{
  "d_model": 192,
  "n_experts": 40,
  "moe_layers": [2, 3, 4, 5, 6, 7],
  "router_score": "softmax",
  "balance_loss": 0.000754,
  "router_z_loss": 0.001,
  "router_bias": true,
  "vocab_size": 16384,
  "tie_embeddings": true,
  "lr": 0.00275,
  "grad_clip": 1.0,
  "steps": 5890
}
Below are experts of layer 5 (counted from 0) of a mixture-of-experts language model. Rows are named router (the router's row for the expert), gate (a neuron's input weights, with its number), up (a neuron's input weights, with its number), down (a neuron's output weights, with its number) and show model dimensions 0-95. Each number is 128 + 32 x the weight over its row's rms, rounded and kept within 0 to 255. Numbers have three digits each.
After each expert's rows: "comes after" lists some tokens at least twice as common just before its tokens as in all text. This comes from a sample of Wikipedia text that the model never trained on. Tokens count by the router's weight.

# expert 35
router:133054152130137161114102116107142140150087196123135083138092147117040097140133151122066085150099160166128091133131123179185123064167140152121099165137113089149192128139081155108110140168155112150136105077200169128118091059124103141160118124091146124161152145162121126127153059132198148138
gate0:124139143141074140184094162147111140097153161105210201119087151175095097126145196138073138147164150059132071080147155105170111125126121129128148145157116153146149156098137178122106131077158094160191117116165123112125126121080083104151096185097095082129130119137107134055177056171126141092
up0:134117139136144120076219105118147148155147083124107078094187148125145106091054104110206117113105102155189214142101138138176124081128111127079128121158172134120056156138116102118163155189111088100056122086071158132131130098125105119101158085089142178147107114113120140193112152070165135125
down0:048106128186127171121177151169162108155126150099129077098119102110147099094140122092155073135093112134150185152050137127180135147182189132112116070119150123157147142099138155140076058098131156105118062131143115192131151089131059127160101090138172165126108174114141158134113138113094187153
gate1:061146148158174106124082146146086142129089145069201117136156158176124100120143122121067158081156163172116131120110161146084160135140175101131178154186078120137190127132080188160107127159118181098126108109103136160102124145075123132106152173117145113144109155159170099156133077145116072110
up1:146123144147110136099127102097108147190134122151129155123134132151087169164164042108147136113156093147112118143185172148118110078152094130065174067152173110166127168147116126079145148187085188069111154075104102129062106133144178120185070126131135117099120138122124160071136132103143154179
down1:158153120112161131056152122083079077126121111140082132152140144091137123143128136089136102129157136103121137133065168138127074076109121171165154166116129134141109146146129166156169110164126108071101248155055133152101125136117101150135116101107148046111152180133076087141093122075114086204
comes after: ".", "1", "6", "7", ",", "3"

# expert 5
router:151096161115142127142074117098123093132105110108117072111044090090124135103123128170142065162050097125139127174100121147137152080123154125149089148160087119159169112152108161175128130151153134117131101098150151122114120099139127114126067098076197139180107154155073167138144114173161119199
gate2:165130186150131106117106162108121110118157117068192140127142173188175109106109141123154102093114121136108121112130172149131120133141159125183153110108171157160158102183153116123148123140130141128074091136069222141140070170191165139138115150083078154131110127104129128078080112218126099130
up2:110131121163131182156151129120153119144091138161171120144116136147025115175197103142117136102148098143131196085188115072134142144158069124164110150121061123102052133080137105124128152176130077139141150136157116159103182063070100124171128154157135138141154125166142158145125140082126150131
down2:142125152138154160180219170086112116173077162113116148174113141106104183147102118122161106134187092141079114069124090179143138130191139105169111133167136090172158102162139147130189107116080101159126131099130098125203096150129102059123128120138201154163065096098079166133118141101137104100
gate3:186097143078150101153151146076168138110083173171102089112075124071146154107164128125164159160169115115142060109146104138154097154166167117144119124150134131141115153124080150129136144128192121160148134133146068143103123141133143143159158151138147138155144115145092135123163138129149156129
up3:097128108123168156092114063174106109146143078058092113160146164097189130085106144126115130149117121141117160120141214142104131143115108110146130088123084131097088144135116183080119115117089111134150125081080105067155155180076108169112098123093113133114133131132162103143096116085102108103
down3:141153085138099205149175117112188157088080217105182111100141172157116109172097098170127095090154100114112150130115121116087126098193096151127164118077118094117119128134140150120121103091105156155085136172157075114112077071124111099119143067154108107173154078103143106122117108119146131088
comes after: "was ", "the ", ", ", "also ", "The ", "to "

# expert 1
router:093087189127162131127108120108106127136130166085127101087106140128101088076108168115127110162074158128191122165131142139124155115136127104193121173126146061190149054123096193141121143181176163181117083110155167132120073110076123122160114076108143120164167139140115155124140101160147182148
gate0:067113092109099127124145085156171154109120145072139136133120153136102094123135141173102086158160098132154131120150107076088079126109097117153142101089135091129171142081157100226130139090166178169121118122098114099086148141130106123172078112161145085157144133138171205123170080133128070132
up0:040194110076119107137151145080164109079175124105057153156133164115117133091117105133107152115138088113187183146124144137085142179140102125087134154190159098133118134135168160087158111151103148139129147088139109119081181124085084098099209089113140135099080117109129129142165148157152080151
down0:157119177165147114115120092060180117191081133111160091132112111117077105090102076122110172132132124142124105135157094080161131121117101172070094129151112188110106031187085173155190144089111107139159080129146138153117069141131175118108107190132044164142169095097163110123097120130129101166
gate1:130051149156095123094116146169193075143131118144126119125173156137181111129092104153131111149156134108127153117136119154111138150095137135123095134126166122167179124098112185164150091179087144108155123057086174124163118134125206108191090073124161164197103140153155195130142135106108134141
up1:221150085106123142104079100120143200074071120107133131112090125162149166135144139117102162080181081110137086125156115123098063155112172144149102095130188149102102111172123133133151123109122096113113130079100197107081126117153130114067118161171186109147117118128081147153122111082141085118
down1:116095163144144155162125125115114084156119126132108134139180125127155040141061151129123167148168160110129151088106128101115177085114116132165176094121100151175136116211112137122085131155099174174089137148142153104134156101134130134126114121121158142124117040117169131160088161140148090140
comes after: "is ", "as ", "=", "was ", "a ", "with "

# expert 24
router:116053141105130139170102099068112133166092147101164085110114119112104122138117181148096039136100136143136138133097144181148156107165119147173097188128082124153156081128090161200068156171147172149097104074160184127131123108086090120159126135092159157180109132148122117088160059125152142160
gate2:071135094126112157145145127163115096164144130136087167110125140177142164119122125147097132110137135170103137106092151125162088084144076141101109163142114130121154096107165176132139128126123113045113135111126165067173100118131170128159141113143170115138155146084110084137105150143109152086
up2:127082121126139114124087126149105135072177123110090138096174109099127104132111086151090104195166141078138133160102078129063111180142121157131118089146158139167161139098074097130118146156087073140098109135162140164118126202148135100141127077148186120117161145121137080168115132112109128111
down2:153148168108098100148133105115098173138116129115117119123131146116168161140134105145146131109120191164095193131062147146139143188115109140173065180118093143106136088057207149161151167160156139104173183116131171156199107096168135160088204163141146094136101175128128112111109110141164142130
gate3:161129076173129134154096101078154237119118114106175140140093091111117140216117094107097166097114102125171123112055108207121174109145081163176130155148150121086101171133107153157091183095148128126087115112105094101110147178097092105168164153138130140114083123084135143174143124111132125128
up3:152158161090116135163115112169160094079113101126092081112158138154131157082100167143114081095117127109098133138185150083174119154140159092118162119175192146084110211159170144150149145080124155167095103196120122168114063152134196154065120136108126158085112143146141169135115133178122125154
down3:122187144122131189094160151138136165190144149165153085157121097095151090174140077122130102098100132177169134050094111136115123139156111132144122174118079161142185121120120090100102100159150122115141101166119081120132126118132178120129099130069148159186089170099079138102131131154193189108
comes after: "| ", "; ", ".", ",", "–", ": "

# expert 3
router:080083167089155134143133132106157134158091162091192121083111144124105131083145129187116077160103115118183082143083121146171133102150117095161084128149143114124148084178147121192073151155167142174144134118161146098106093118082089143180129098131120161129147163144106101111159083107112118148
gate0:188118176125161089151114112166113170151110126145185182166114121052138167103115057131183127156148127150118161090145168159166101143076187113139127186152078121105130133122137158096169117128119106176198151097143095123108113168152153120161105140185107121088078112085147125105143089065197073194
up0:125138225137177092137120129165091086141094054114171160103138101128080142074157106108094133140139121167137114122135099137145098145139132136129086115090109111127149116099123108112103099108145089092118151154134102165091143125127068107110157188200164123113176147133139120129129141069151122165
down0:176099100075126103125085066137152165126117021122097117143168175154071124072085087119159130114110163100135144128134125136084157081131182107079077162110128124156148159145111106094132102137147143100135108104160143145130118119193138080128187109163092080146108149131144107089091139047161115120
gate1:131167084126159113131114114115088119119167152095104144130115124154153122108176084111150156187124087112157140157157133153066102134137152132097067149108133168194169123103115150127136109104093129255099115154135163125127111103183137137164102141121115109128135130062058128104127087162096155083
up1:135174156123126098069095111096114117104097133168190168075106135117152098150117148147146157141086099120132151154080089167077184059093128133080059114098183132141123141162150164123112161145109180178120113140116173104176100118150176124110110111087125120174125115101152170148160097132122126080
down1:122162125124121160058099120121099160070073136152115197095116115098094129189107223049125130128069195146161126100070179091142139139119153130141120140182065114133102133128181150113093143166095143103110107126154103156158132119140107136104127122120043170129106103163086114128168142118113131083
comes after: "the ", "of ", "and ", "a ", ". ", "The "

# expert 38
router:148064144126133125163143136107146061167117126107161068089080101098103136126103132133097100145118135149158122108128152151173126119127193108160107178164080106157180100134107162139089177143110123175118087127127169173144132123074115127180111121119164121187137182137130108119124084084158109169
gate0:175130080138164087104152123079123132066121183170144079052112131088088158107183156133120141126097118109142095154155136155090109133167170145171097134162122106140171156139105105160103143125114103133171123098146117198120137111138092124118082123154091060181108156112154149197087073097097098158
up0:089125160128093157100114132179162135084112073107163147143130089166096155128158104131145118129166182110125146113084121139151186113107112129167106123139103120168118187126158088087147165139117134105125160176172140110118193160082119104157159123099148142090116067148050062120131119151082169185
down0:080106115143125106150177113140101109113148121095140143110194164147109097067134138072141112106086116102119086069059078154100084174091120125168131166129092141155151156089154183146081097103096149155185135123129114166165179109093129165145162208116118086140122105174106100096126146101134137106
gate1:103122088169145205124157112108136137118108141091216047157136093087094076139156065102069147140128131150085142187163068132158143127122109087131080149159174084125099171167124175116103157101148101149105051150116109124133163139158101107141155175178120140154147103113148145153131217053160117157
up1:170128138175184137093105045131091189096127185188107145108101118159116098176109105152079156107123144085134115122155117160136138103127129157144132158106122122148144108114104095143142093098123080155164096105107161136188121129134179158166124133137150175108181125154116111135126163181129116083
down1:109104103152132112109096160180140097129105130127140159171152095114142142121080100119150166135085059137161148132143125134072092089131122152098094089128063179069145094165136149122210106176141127095060132111151239177099120127105101160098101119078076128161137159105110171129108180126111163131
comes after: "the ", "| ", "The ", "of ", "in ", ": "

# expert 37
router:135123188141135138149091130084156105103100132114137028122109100088127101093122133139135082163113114175214106158100146126216115113176129120174139125142087125188150120128113135149147149140129142109067112141162141137068142072089069117128082083131200151127119146164090134116202061146133159103
gate2:121149123115147109103118100152146136145158152065119183143116167147111137064158137171148108090182135105156098159141130164175100163143143141109131089151112119085091113148171106109088178146105104091098177145111103088180113098088131161118117141113128072108134134150162130174146101221144109105
up2:109144127059096118094054146088134172124158157106132134124138058134132100137123099140143153131119112103054117145148163140108121117146079204095108141172115138094162163148083154079143122148120091128167115127124105101149099163161100143135037194191127152117087121104137196134140163081116103126
down2:142159105161071138138108112131112212144069175096123175144098137108114088110106170175123112071134152108161168106117121103197101127103110201107109153086113170135096124179117099130135153107111130122166147146084130145124150114117115155156105090145148113151125043085161135121151188060150060147
gate3:138107155174140152177140183109095099153152112152149118102123115173171109119081126129086130103108100151101088137187141114157128133100115122120104115118091124139163056094137139168070144161123177141170122128163182112181133105091161134102129142130195120086131095141149168156075143149105091125
up3:111108072062120101101142055116167205131122122112127177155161167154102107100145113127101061048132191109169178115124031106178076177104122154123145133100143163133087145175096078133068170071188095104102115120174154107171170128158103114082140172125092101179158152113140106142161149147147135155
down3:111187133123135173115172185109079207217096118124146175114116083179098109156141181109121158095169100157148180170182115144138113128129162147115194129128134128118170193096167129105134051158128177132124152152143125119168136148080127144138166109096160123170104126153146133079108159142117157141
comes after: "\n", ")", "|", ";", "information", "idae"

# expert 30
router:083053133128135147120085126108172115119089124147196100095104114100106108109151189128126137174121096113107079192142217177160114114132150103133114135186107125149149112185131128087103151158119146152094127148143139157075096049112127120139132037076108135145169122164125130170164090125161132144
gate2:151159124137106142124104144162043201146115145133139119122125108147137096147110185126145134122165088158059104097124093189130135163159138145160140137145089152175077119169136188106116138135077124245103132113172104185127130080152113102145065129149170120123140122111079121115165093114158125158
up2:110150178131162086124180197081076134111087119111104143131114108128173136134158148100074123109189157166158154115112092129148114121113160153116113106117143105125175133158075133219118047111061144116119104143073174153174107129093094135129094119174123066126141131137194149105132096079156122113
down2:121183086141116112095160118120155075177113073093146141120163136165163070131192138136141101175121091116155135074107148120098131124154125127126165094109115192129159101142135170146133165113147142177128146157121183133187111104096115127091089091089176142131168082133210156112104084161118137163
gate3:144096142075116182127101166062161137127114138089151077083133137097079141126099129148108109127105112070115150140126117078132104102134149166156162089102132141134125090129163104132099111122160119105157117143160132120185121129073112185132151079102147163042091067102164121107060125068136117104
up3:116146106146146170158157058071130128113136118153116179120147085111093099083141082142166158167117125148146093129134124175182109122117177105091159137076114095120146111089107184129125114138086116127109120072151123154094129099156177088124110146091102098146111128096084051158122156167094100125
down3:068142130146158070161155112155129148159086115169126139130137164112034125101157135109153147135171152143148193122134146124106136120164122121174094125113083145187157147143187096124139152112086136107148093127126136147119171067167111134102105116081102116137088099113081194147118033132172125172
comes after: "- ", "\n\n", "• ", "Order", "Time ", "Years "

# expert 32
router:120074170129134115146112127122128154126137158128169123078082105102111092068070159144117102157119115131109093195075162135152126123122135102120046186138158108167235128128137173132080177134126149161085122119144165125071113072118089085154141064081173171125148150155082102150146093140186102143
gate2:093098233108152133105147130124117138080124151101114110101115140130128079102128115153075176070164126117146103135104132132163141109118155155107092156125125166090180129113118174153115134132097099128070124144165175143102092106166109095154129202070123121086087071147156156132125131124169098167
up2:119150108100164143169159017113154170183123100111197121183132157152158101096122068092114078146064142172138153100104154116139126162147108137175173202128124125081108109099138094071089128165149149097138132117114099132151134122085166173172152129179176103157150147097142084172119095095194145158
down2:198149146061115178128115182145150115134193119071106097175081099157093108118122095137156102137097116123139130147050149046121085177131094093129132112113118072124151116170119116176098105138159166116147169148125065175148114132114148137104086150158159116126113136141090097056139138143070157121
gate3:086153159156130151098162120119138137114131140127185131160136145155132156115108136142131126135074115154153083102121110103058085115087074115146111118106120093180093115132139106118123096087137171106074124107104147163112116104092094141145147074069086169097190123131110140190194149201142110110
up3:119130128136141108083113094175187123135173138137091172144173105148141083138051134102072117180167098137169143176098119142060116154141072160176130142109149127182111090147175148080134115134191168132131141074123097160131136056132100074208093124128125121094132176133117126134144113123187084155
down3:154129126111145187114083157109083152088120138139130143151075119142186124099157173150106178084075146133129157123139112105139116116214111162110176131118094152097136114166112109135145137211163120164116128145160138155103155123167128070160193129116132121142121121143142129100121144116176116116
comes after: "==", ".", "== ", "===", "|", "See "

# expert 29
router:077113173116137160150108092120139094143120135106152087115067110123106099143121182119088096145080122140150162128093142158176171094179149118133104175139084074198210118162108133134127195139132140120077116136128163144118111092104076096134102092108192160139128147136115143096195090145197136163
gate2:187093128130161082156113135096154165147143178145170069108142094153164089162076178093093153165143124091099121175112120140111177143119120141201136209127117077105090167190142130126129166092148171140100148175150141133123073113066119149125164144102194066118156140118115155103152105121146133142
up2:134076114058129169121103079130112153150122135180159131118130129133119158107097166093142136109130117121054115173094114102165191163149181104164101189086163148130069082139133082126156175109147216120117129146181194121147110094066142177095142152060146118079130145097053114115122069190138106126
down2:089072187107150157121069153132123151153127133129101167193160122119107117154084163167150076129138150109135102104071163137161147080089053171122057119105144162127147096149088187106148200130125162109040130110150115084124119116072112063085096144071174132142152155125110070126092097141140125139
gate3:097096131185120181060119140081136219151099142163083121203111112155146111145126133191083137143158108136144159114113127163131132045154157159138080159111183122120119158158116122152088148162108084160159125124133065105108163130075126128112166157074155127159086094120074110186132157146116155140
up3:177163120143185198121098114106111109026127086105139191135092056133111166142157144151161066090165178141105150149123095195157123129150191083125112151130071091178175092109131139132077128132143172064152079132103118150154170150118137127129140132177156150140168159123172126122095117095139130166
down3:216098097112137170083110094122148171138083159141166108191090124129158088108136126129126142110071098118103164128110113136165189152164130118144071073137119100126159118079114145148145128111130148160097229171116143146131174095102123166179045150125138154179110068149052128106114171133138144066
comes after: "| ", "–", "200", "-", "/", "201"

# expert 34
router:106073151084186150133111102084148121140152190061124107151045093086104114120111171130119076153067138124159161160105154136160135102168148129120065151142114095177167131139094161162120186211152107152104116118199142132088129106122036104182071109137164167143116136140115140109160079126167127159
gate2:133141169158135203137042185132139099109150160142127156102100113132166116118093197070094091114068113173132119152092117132151126071080155126145103144136099107144083145115120164095147098177160186152066153155183160165120182167182140125157119164157155120124097096114172117175096132113134171066
up2:088177058105124160201131103141132127131109165055126184169125158145069181104114119120089139200145138142081124132112181154118081077133154079144136087098134159143173159116101109117158167138122082127126144131124127125119158185149144134137143141146129083115134128132115083091105112122062218144
down2:165127115193126122117165168121102117069120089147143072132133081101060080153103139133132119122175143100207152094128144076146166074164168194093171080129056122067100134148155142154103110166138148113137161138101097184167149129133159140108152111100121171136078141124160126123147146177115146062
gate3:123170046071117149153145159192107131123134140151121157079154133130138170096140104149091111144112143128083214073147145175158103064141147132092158133114079145098145104159154162111136169137154109153161122114138139155108140163155162103171108187138177102135138163089094125169109107086160080164
up3:099154114128153122124149150184113116055105207159126158148079176097102162190159121185130147142057117096185112143096193139108134143115109079170151102149080108129095138137119115201162108164112101122079116120060056163072099076091107140142108150116131101084154125102135121111116106115078149152
down3:105126169178133139202152130094105089107112155148133180094165102167160121083137136145147178117098144122126082119133175116167147156119096143111143097105145140126120111190155159125147159135146099112159137124118137130137125145109055152146147200107145115104196096080139118149137122053105103133
comes after: ". ", "On ", "on ", "In ", "201", "\n\n"

# expert 39
router:137031128139152109175080103128137073087121148128163083110089154069093129103093146131087129156052118117149084143093200215191162098155187099151113147150100124133143136186136160143115141129135138103128139129130146125097081052094107133140135121120141101156146166169102131162146106114147130145
gate2:164161153151102173112148105132130153181109118103101158086095090131182043083125118159128121144048124117169128092145126181133126152144099137130090134146138134118167134107168099133120143156062135130153115047117132080080096109086183102164114106165117126154189159124180118110123139122158065186
up2:095134097153081098150102062115121128150120145073182128089146152093086151167110149087132198131100156134100100152070101052143145143112115126144153120117115154102095153131116117099176161125115113153116157112123036169105081101112091099082098129140133172140155141116131136156100147133101112111
down2:168154101156126125157064119116071158127099124134145100107130171100076125147098110168148122093129141119090138095132144059169081148137187068128155139187124113078091152084103094119112140074160104096079107102120101132101113114224110155128155102146152132171106133176158127114114093089126093136
gate3:145113117171134173155106127146145140165137069166148124073072068096099077065119096175159080105113090153170123118125118118189172129104074141154162149135103117122122085178094169200074125080147106120090152204107117122171152126140154130123153200126123130139097130150071135142131088144124107120
up3:119075122165079124130121111115093162116092089194158196052132187136145093081154196190183111107123133129137133092132141100125172125100120135139122147075104132179131120103131145132123147108105165144144118143170142159125132141188100138135136092143144073113080117127151093087161096111128234163
down3:128165136139125143164146158091100132078170081106183153138073128120180137138116171105121128147095110138162145199141156123149173139165092131125160060118066093163125129130179095127143184133076124153125114185105149095109154121154106120138174104127055098043173122166136166162121173157125116169
comes after: "(", ".", "^{", "–", "; ", "′"

# expert 8
router:114122136151170153146139081101165097110110144107136100110111130124046124144132128139083109122126133109158136157076174150170115064153171120174076180146095101139153097137101153190062164152182118156132089116104155144106146092119077082170036088126168129158121129148088100134131068156156116155
gate0:121138072076093114109144138104111182113139161100084140145176085072086105086107176144105122092135176128130072087142134122193134142173102150176098111092136194109115125144115069170107128191106151105126110137128131073119138103151134082102112124128149085088050162076146082100167090136100118135
up0:101095110177163122159189133077160127152151125133111101173121129166092161132097122141074107175113156142111091121132116154195089129077105140126167104138122118137161130100132061141067168167148166166128113137098156093122174117091107050137143139130117126107120187147136107073188143085117164153
down0:124098101186120136092101208126131105174089102093149132131113130144122101072148104138160123192151138171147095101147112123124141149159111130111108185101158098143151131079193138085117169155083154133113070124088146142161130100110174175146135134149191112143112137180124137099092130169129105113
gate1:128156169143123072140116150078100156096108095175184147140120099123084140084091101128155130182155132141092142147141116098093134094132153151170136125177181138156111101124073133125169092173195112186167180166130141101138131113130135050098103177123111111114163126152134160187103103174085134113
up1:138123121123145170145158102110105173128098064161127113133110113085074150090102092152126174149116115116111138127086132066114052124129162082151109158134162087102113121115094127125181135156170158187098139157145210108106113094118147090117161115126153145106206105167086175170098146119128128140
down1:159120175186138196121168180110180092209164151114192155174157131115189107077130148097122112136117174144134143073149135066126102158140137169108096100156171124129113075125132102176141069145144082152102126132137131130136145074114137068113079118143121128123115105156092142162094092172125183126
comes after: "| ", ", ", ". ", "- ", "Mc", ": "

# expert 20
router:137096161074157134155111088085182127130129129080190076093109111102104096116128166133077119164098153153161116135106106136153120120158128122138131119156081141137228110125076186156084175169119136119110120096141143164082119135117042099152104138109214137121117137134120162122186109087161143150
gate2:082133188165115104101099152161175124135165151117150111104116082151105171139130159092119149124140118116099118106156132084174164145149120151148123125125162113079128070117089116172142147118112103115091166187083132109147067143167107122082102176130132116135132124144073149192161168111145151177
up2:162160135099148149146158132134143091189147075145098161085122109130025099190135128115167175144180109092152093158082133079103200175109103095111113120167133117089061159083138144116168099083081089111104127148139139144148128112107133089127072083171107085109106107117161144126135180158093137168
down2:154181177133110132162159113115124118116123130211106129159108121114121187132154137137120079134145153139052121171089151136160071114157110135107169144149134139156102175127139153120151148115132150083143134085120159120047104167146141141104117137188145104118143112106131095173111163100134115148
gate3:143163103138115114128094090130182156102144088156076138111175141144143082171132153130086119143093121130119123158171133094142135136130111127106131148147059065124128173208121099164128116147219106184076112140130170118156108147120200151141133151149091092100037126148103074085058089104080153132
up3:096069148088177112074154131138063099123165079022127124118115122117078177113149119120134114110151098136154092077127090073118110146134128116166115138108121117067181123142108109142090224150071100140152117183105064143155160116050050100113142091176082154155151124087159118128107112166144089116
down3:187091178092126159148142105159154085072186179138123172099190153113156183112078157139163134100193123158062069105141125132071130057092133058164094151118134081132115109131157086109088119124141166143104111156154141107092146112126102095102123157171134142116133180191165135132124105140176172089
comes after: "\n", " ", "0 ", "1 ", "— ", ") "

# expert 19
router:115115173111142141153095091072126094158104139132128107115138104109094123095103125188124100116108120118191156152115153177131105099167125148180078176116112112165144089120083157174104164145167164130125070153164140121119133132105120081134087096065131106180207204141106094136088089095128153127
gate0:097137103136149126152101119144104127120137103073175055106134078127101165121148137125171181108134141084151069110192107178092144109119081133093116140081193114069093085151139131101123142163171109134104156134111117110100122138165112132142147082163153131194162087161189200080085104130105103157
up0:151108127150065139075209067175164135161112154148137158105135124097112033126140140132117153152121051144127106138107116098101101122110178134184113181107164164178143229169107093146179118104097098106094179091139156188173122087147129112170121183096111099155117127162159162150182104117176139099
down0:099157080118139123162132152138098155123095132182159187110098121092122116087085099125028090123131176118060141111150171126070134120159138115166132102180100148092100077116102144133166067172106101119106090187131150112196147081116128111142071152089125093171076124090139150144185079149131118068
gate1:152111125157144189178092157110107132148135146158172137172159144127090138110053160180160145093156147140184138140115132170054102131123162127160023072083075074138100069071167131110176171101059130148105074123109125119161094153133160108130146093128106121047118143151161121093120114090135157135
up1:136124097102084115130119133135134158108111163156097148086119117192078087120112107137163124098161052128102171132117110127079129121051124106181080133128091089159144139137115175104150212085090126140116056147089168135103112104145125131078156137165132137094210148140169066115115138149133157112
down1:129144122144124086131096158093102119184107060190158117116077141153113138136139144176168128114098126113087094121164113199136078132113057127132156200157182201148095096145119151130149189116078089128144041140129143105135143105116157144147095099202124123179118158158116096169130124149108112102
comes after: "a ", "and ", "the ", "to ", "was ", "an "

# expert 22
router:092103152112130178118103122114101136181121167076160097115083100098106065113088168145106082136074075110187102182106113148133100119167138079175117159142096088203131105168100145163094173148119148134075118091216158125119090117092101123232126093122182163182128189170112133134130095120158161149
gate0:112089120129104106104098082133109086170085162109135082097091108161132142112141133153095139106123130137107085129158148142095157139143174160145113128138123049148144100171161114122160188072156123122164164126102149177101119084140160162076167133147105079100134181160105135169201084129167163149
up0:204139161117102143170158112135109142146139068114110120174083172074100133120120124127152101059129160099129151111144124096130144121103149133098063076076135130135123173116181133121104101127159093100167131072087180151113145163135120087105122106148087095097169103147186063118112157144125146101
down0:162178107112179098071157147155056151127147164100116105192136086080101110078141086091101086081137127151124085108150125139111159142097148107135143103161114177115169107126132130140179137112109041144142134145155115142089110106139131093137073185069164096137143073071174087087129099152212134136
gate1:156145125090153133113131136142115141149148141073144083072151132147108137158115139161145131176096114120191131121111138168068134142145154116117084083163119179143064146196103117103188137116105140173115096113138127142110118206099167094114196097111134098176149214071070173113141105136088109087
up1:144116154083166115092132070138136171155095097160133130117072127143124095144124175141075151126063115082169168132151190119118150137123178140098143090054179099089093148137119105161101101141101142155101161155153154149134196186090124099130177127169154133141105122115121159174158166132084124110
down1:113112094068098195145151136159095137104157107133144077071178143075161142159118151084126092085139072189145117113084089124113163131114041104174155168135103144084153155069156133126140155138075072078139173119114097143076126118103060113114146094094168133096146140152098115131100103112134104183
comes after: "the ", "of ", "The ", "with ", "and ", "for "

# expert 2
router:096083179132177141152136110124104098112136165140171108121057136147101085129123178131083052164128126172183145157122158133140145079128121132164115164152101121158176076137099182152089147165166141123078080062149176141128121101089110107135088120113179151143160118144117139149162098113169126162
gate0:103133119104121123099121131119108171205164163148144076153101126146144114118200106093139105145099110092104083116128143098158102153096171106125123093183136115161053093119086105107170117163135111154134152116187122121100173163109145176090131122116139122154151103130129116114067146124116084128
up0:126151084118104130180157096044145109110094172129109168136109156160118068150111109181096119125136069067186107081163158128092130117185120087125118101135121120108097134154096140076143136132149155192128162153107128097105119097086128139147161179152103165151180154145063190152073158122121131191
down0:170134159106126093095111084083094183140151115111160111173121124100080097184109100148079125162151194139087213112114138137161149157099127088129110066172131145115138115063115107141110119162155139136122100075142119172100076114158087092095068179122057133187107136123135091150113126129167156130
gate1:120089114106141118148093072140165107155113103137093099118114122100133192097084156178147176133139158143164099194134151127073144099196124148133090135176122109156191059137095161103152118165137160114132141142172169099175169105145133147148182214100160129103099160130133061109108113096091168135
up1:122118096143152136104064112093104159183096114113128115160140094179157120118145147198164110131098180147123107158081099102159191121175129131107109101187116127124115039100092129099177147135093101089101122120171183095143223094087178128083166178136137119085153134119139112103129128103113170180
down1:117174136150224104172164127155093132175198130062131186094130128120116168133154125179122133095120097118132129128133119106097135149079120160114154087148104109133164127147117105098072123143083151102138093181206144086153107106099144174141126176162144179185054191111156126151114126109181142109
comes after: "of ", "in ", "to ", "for ", "from ", "at "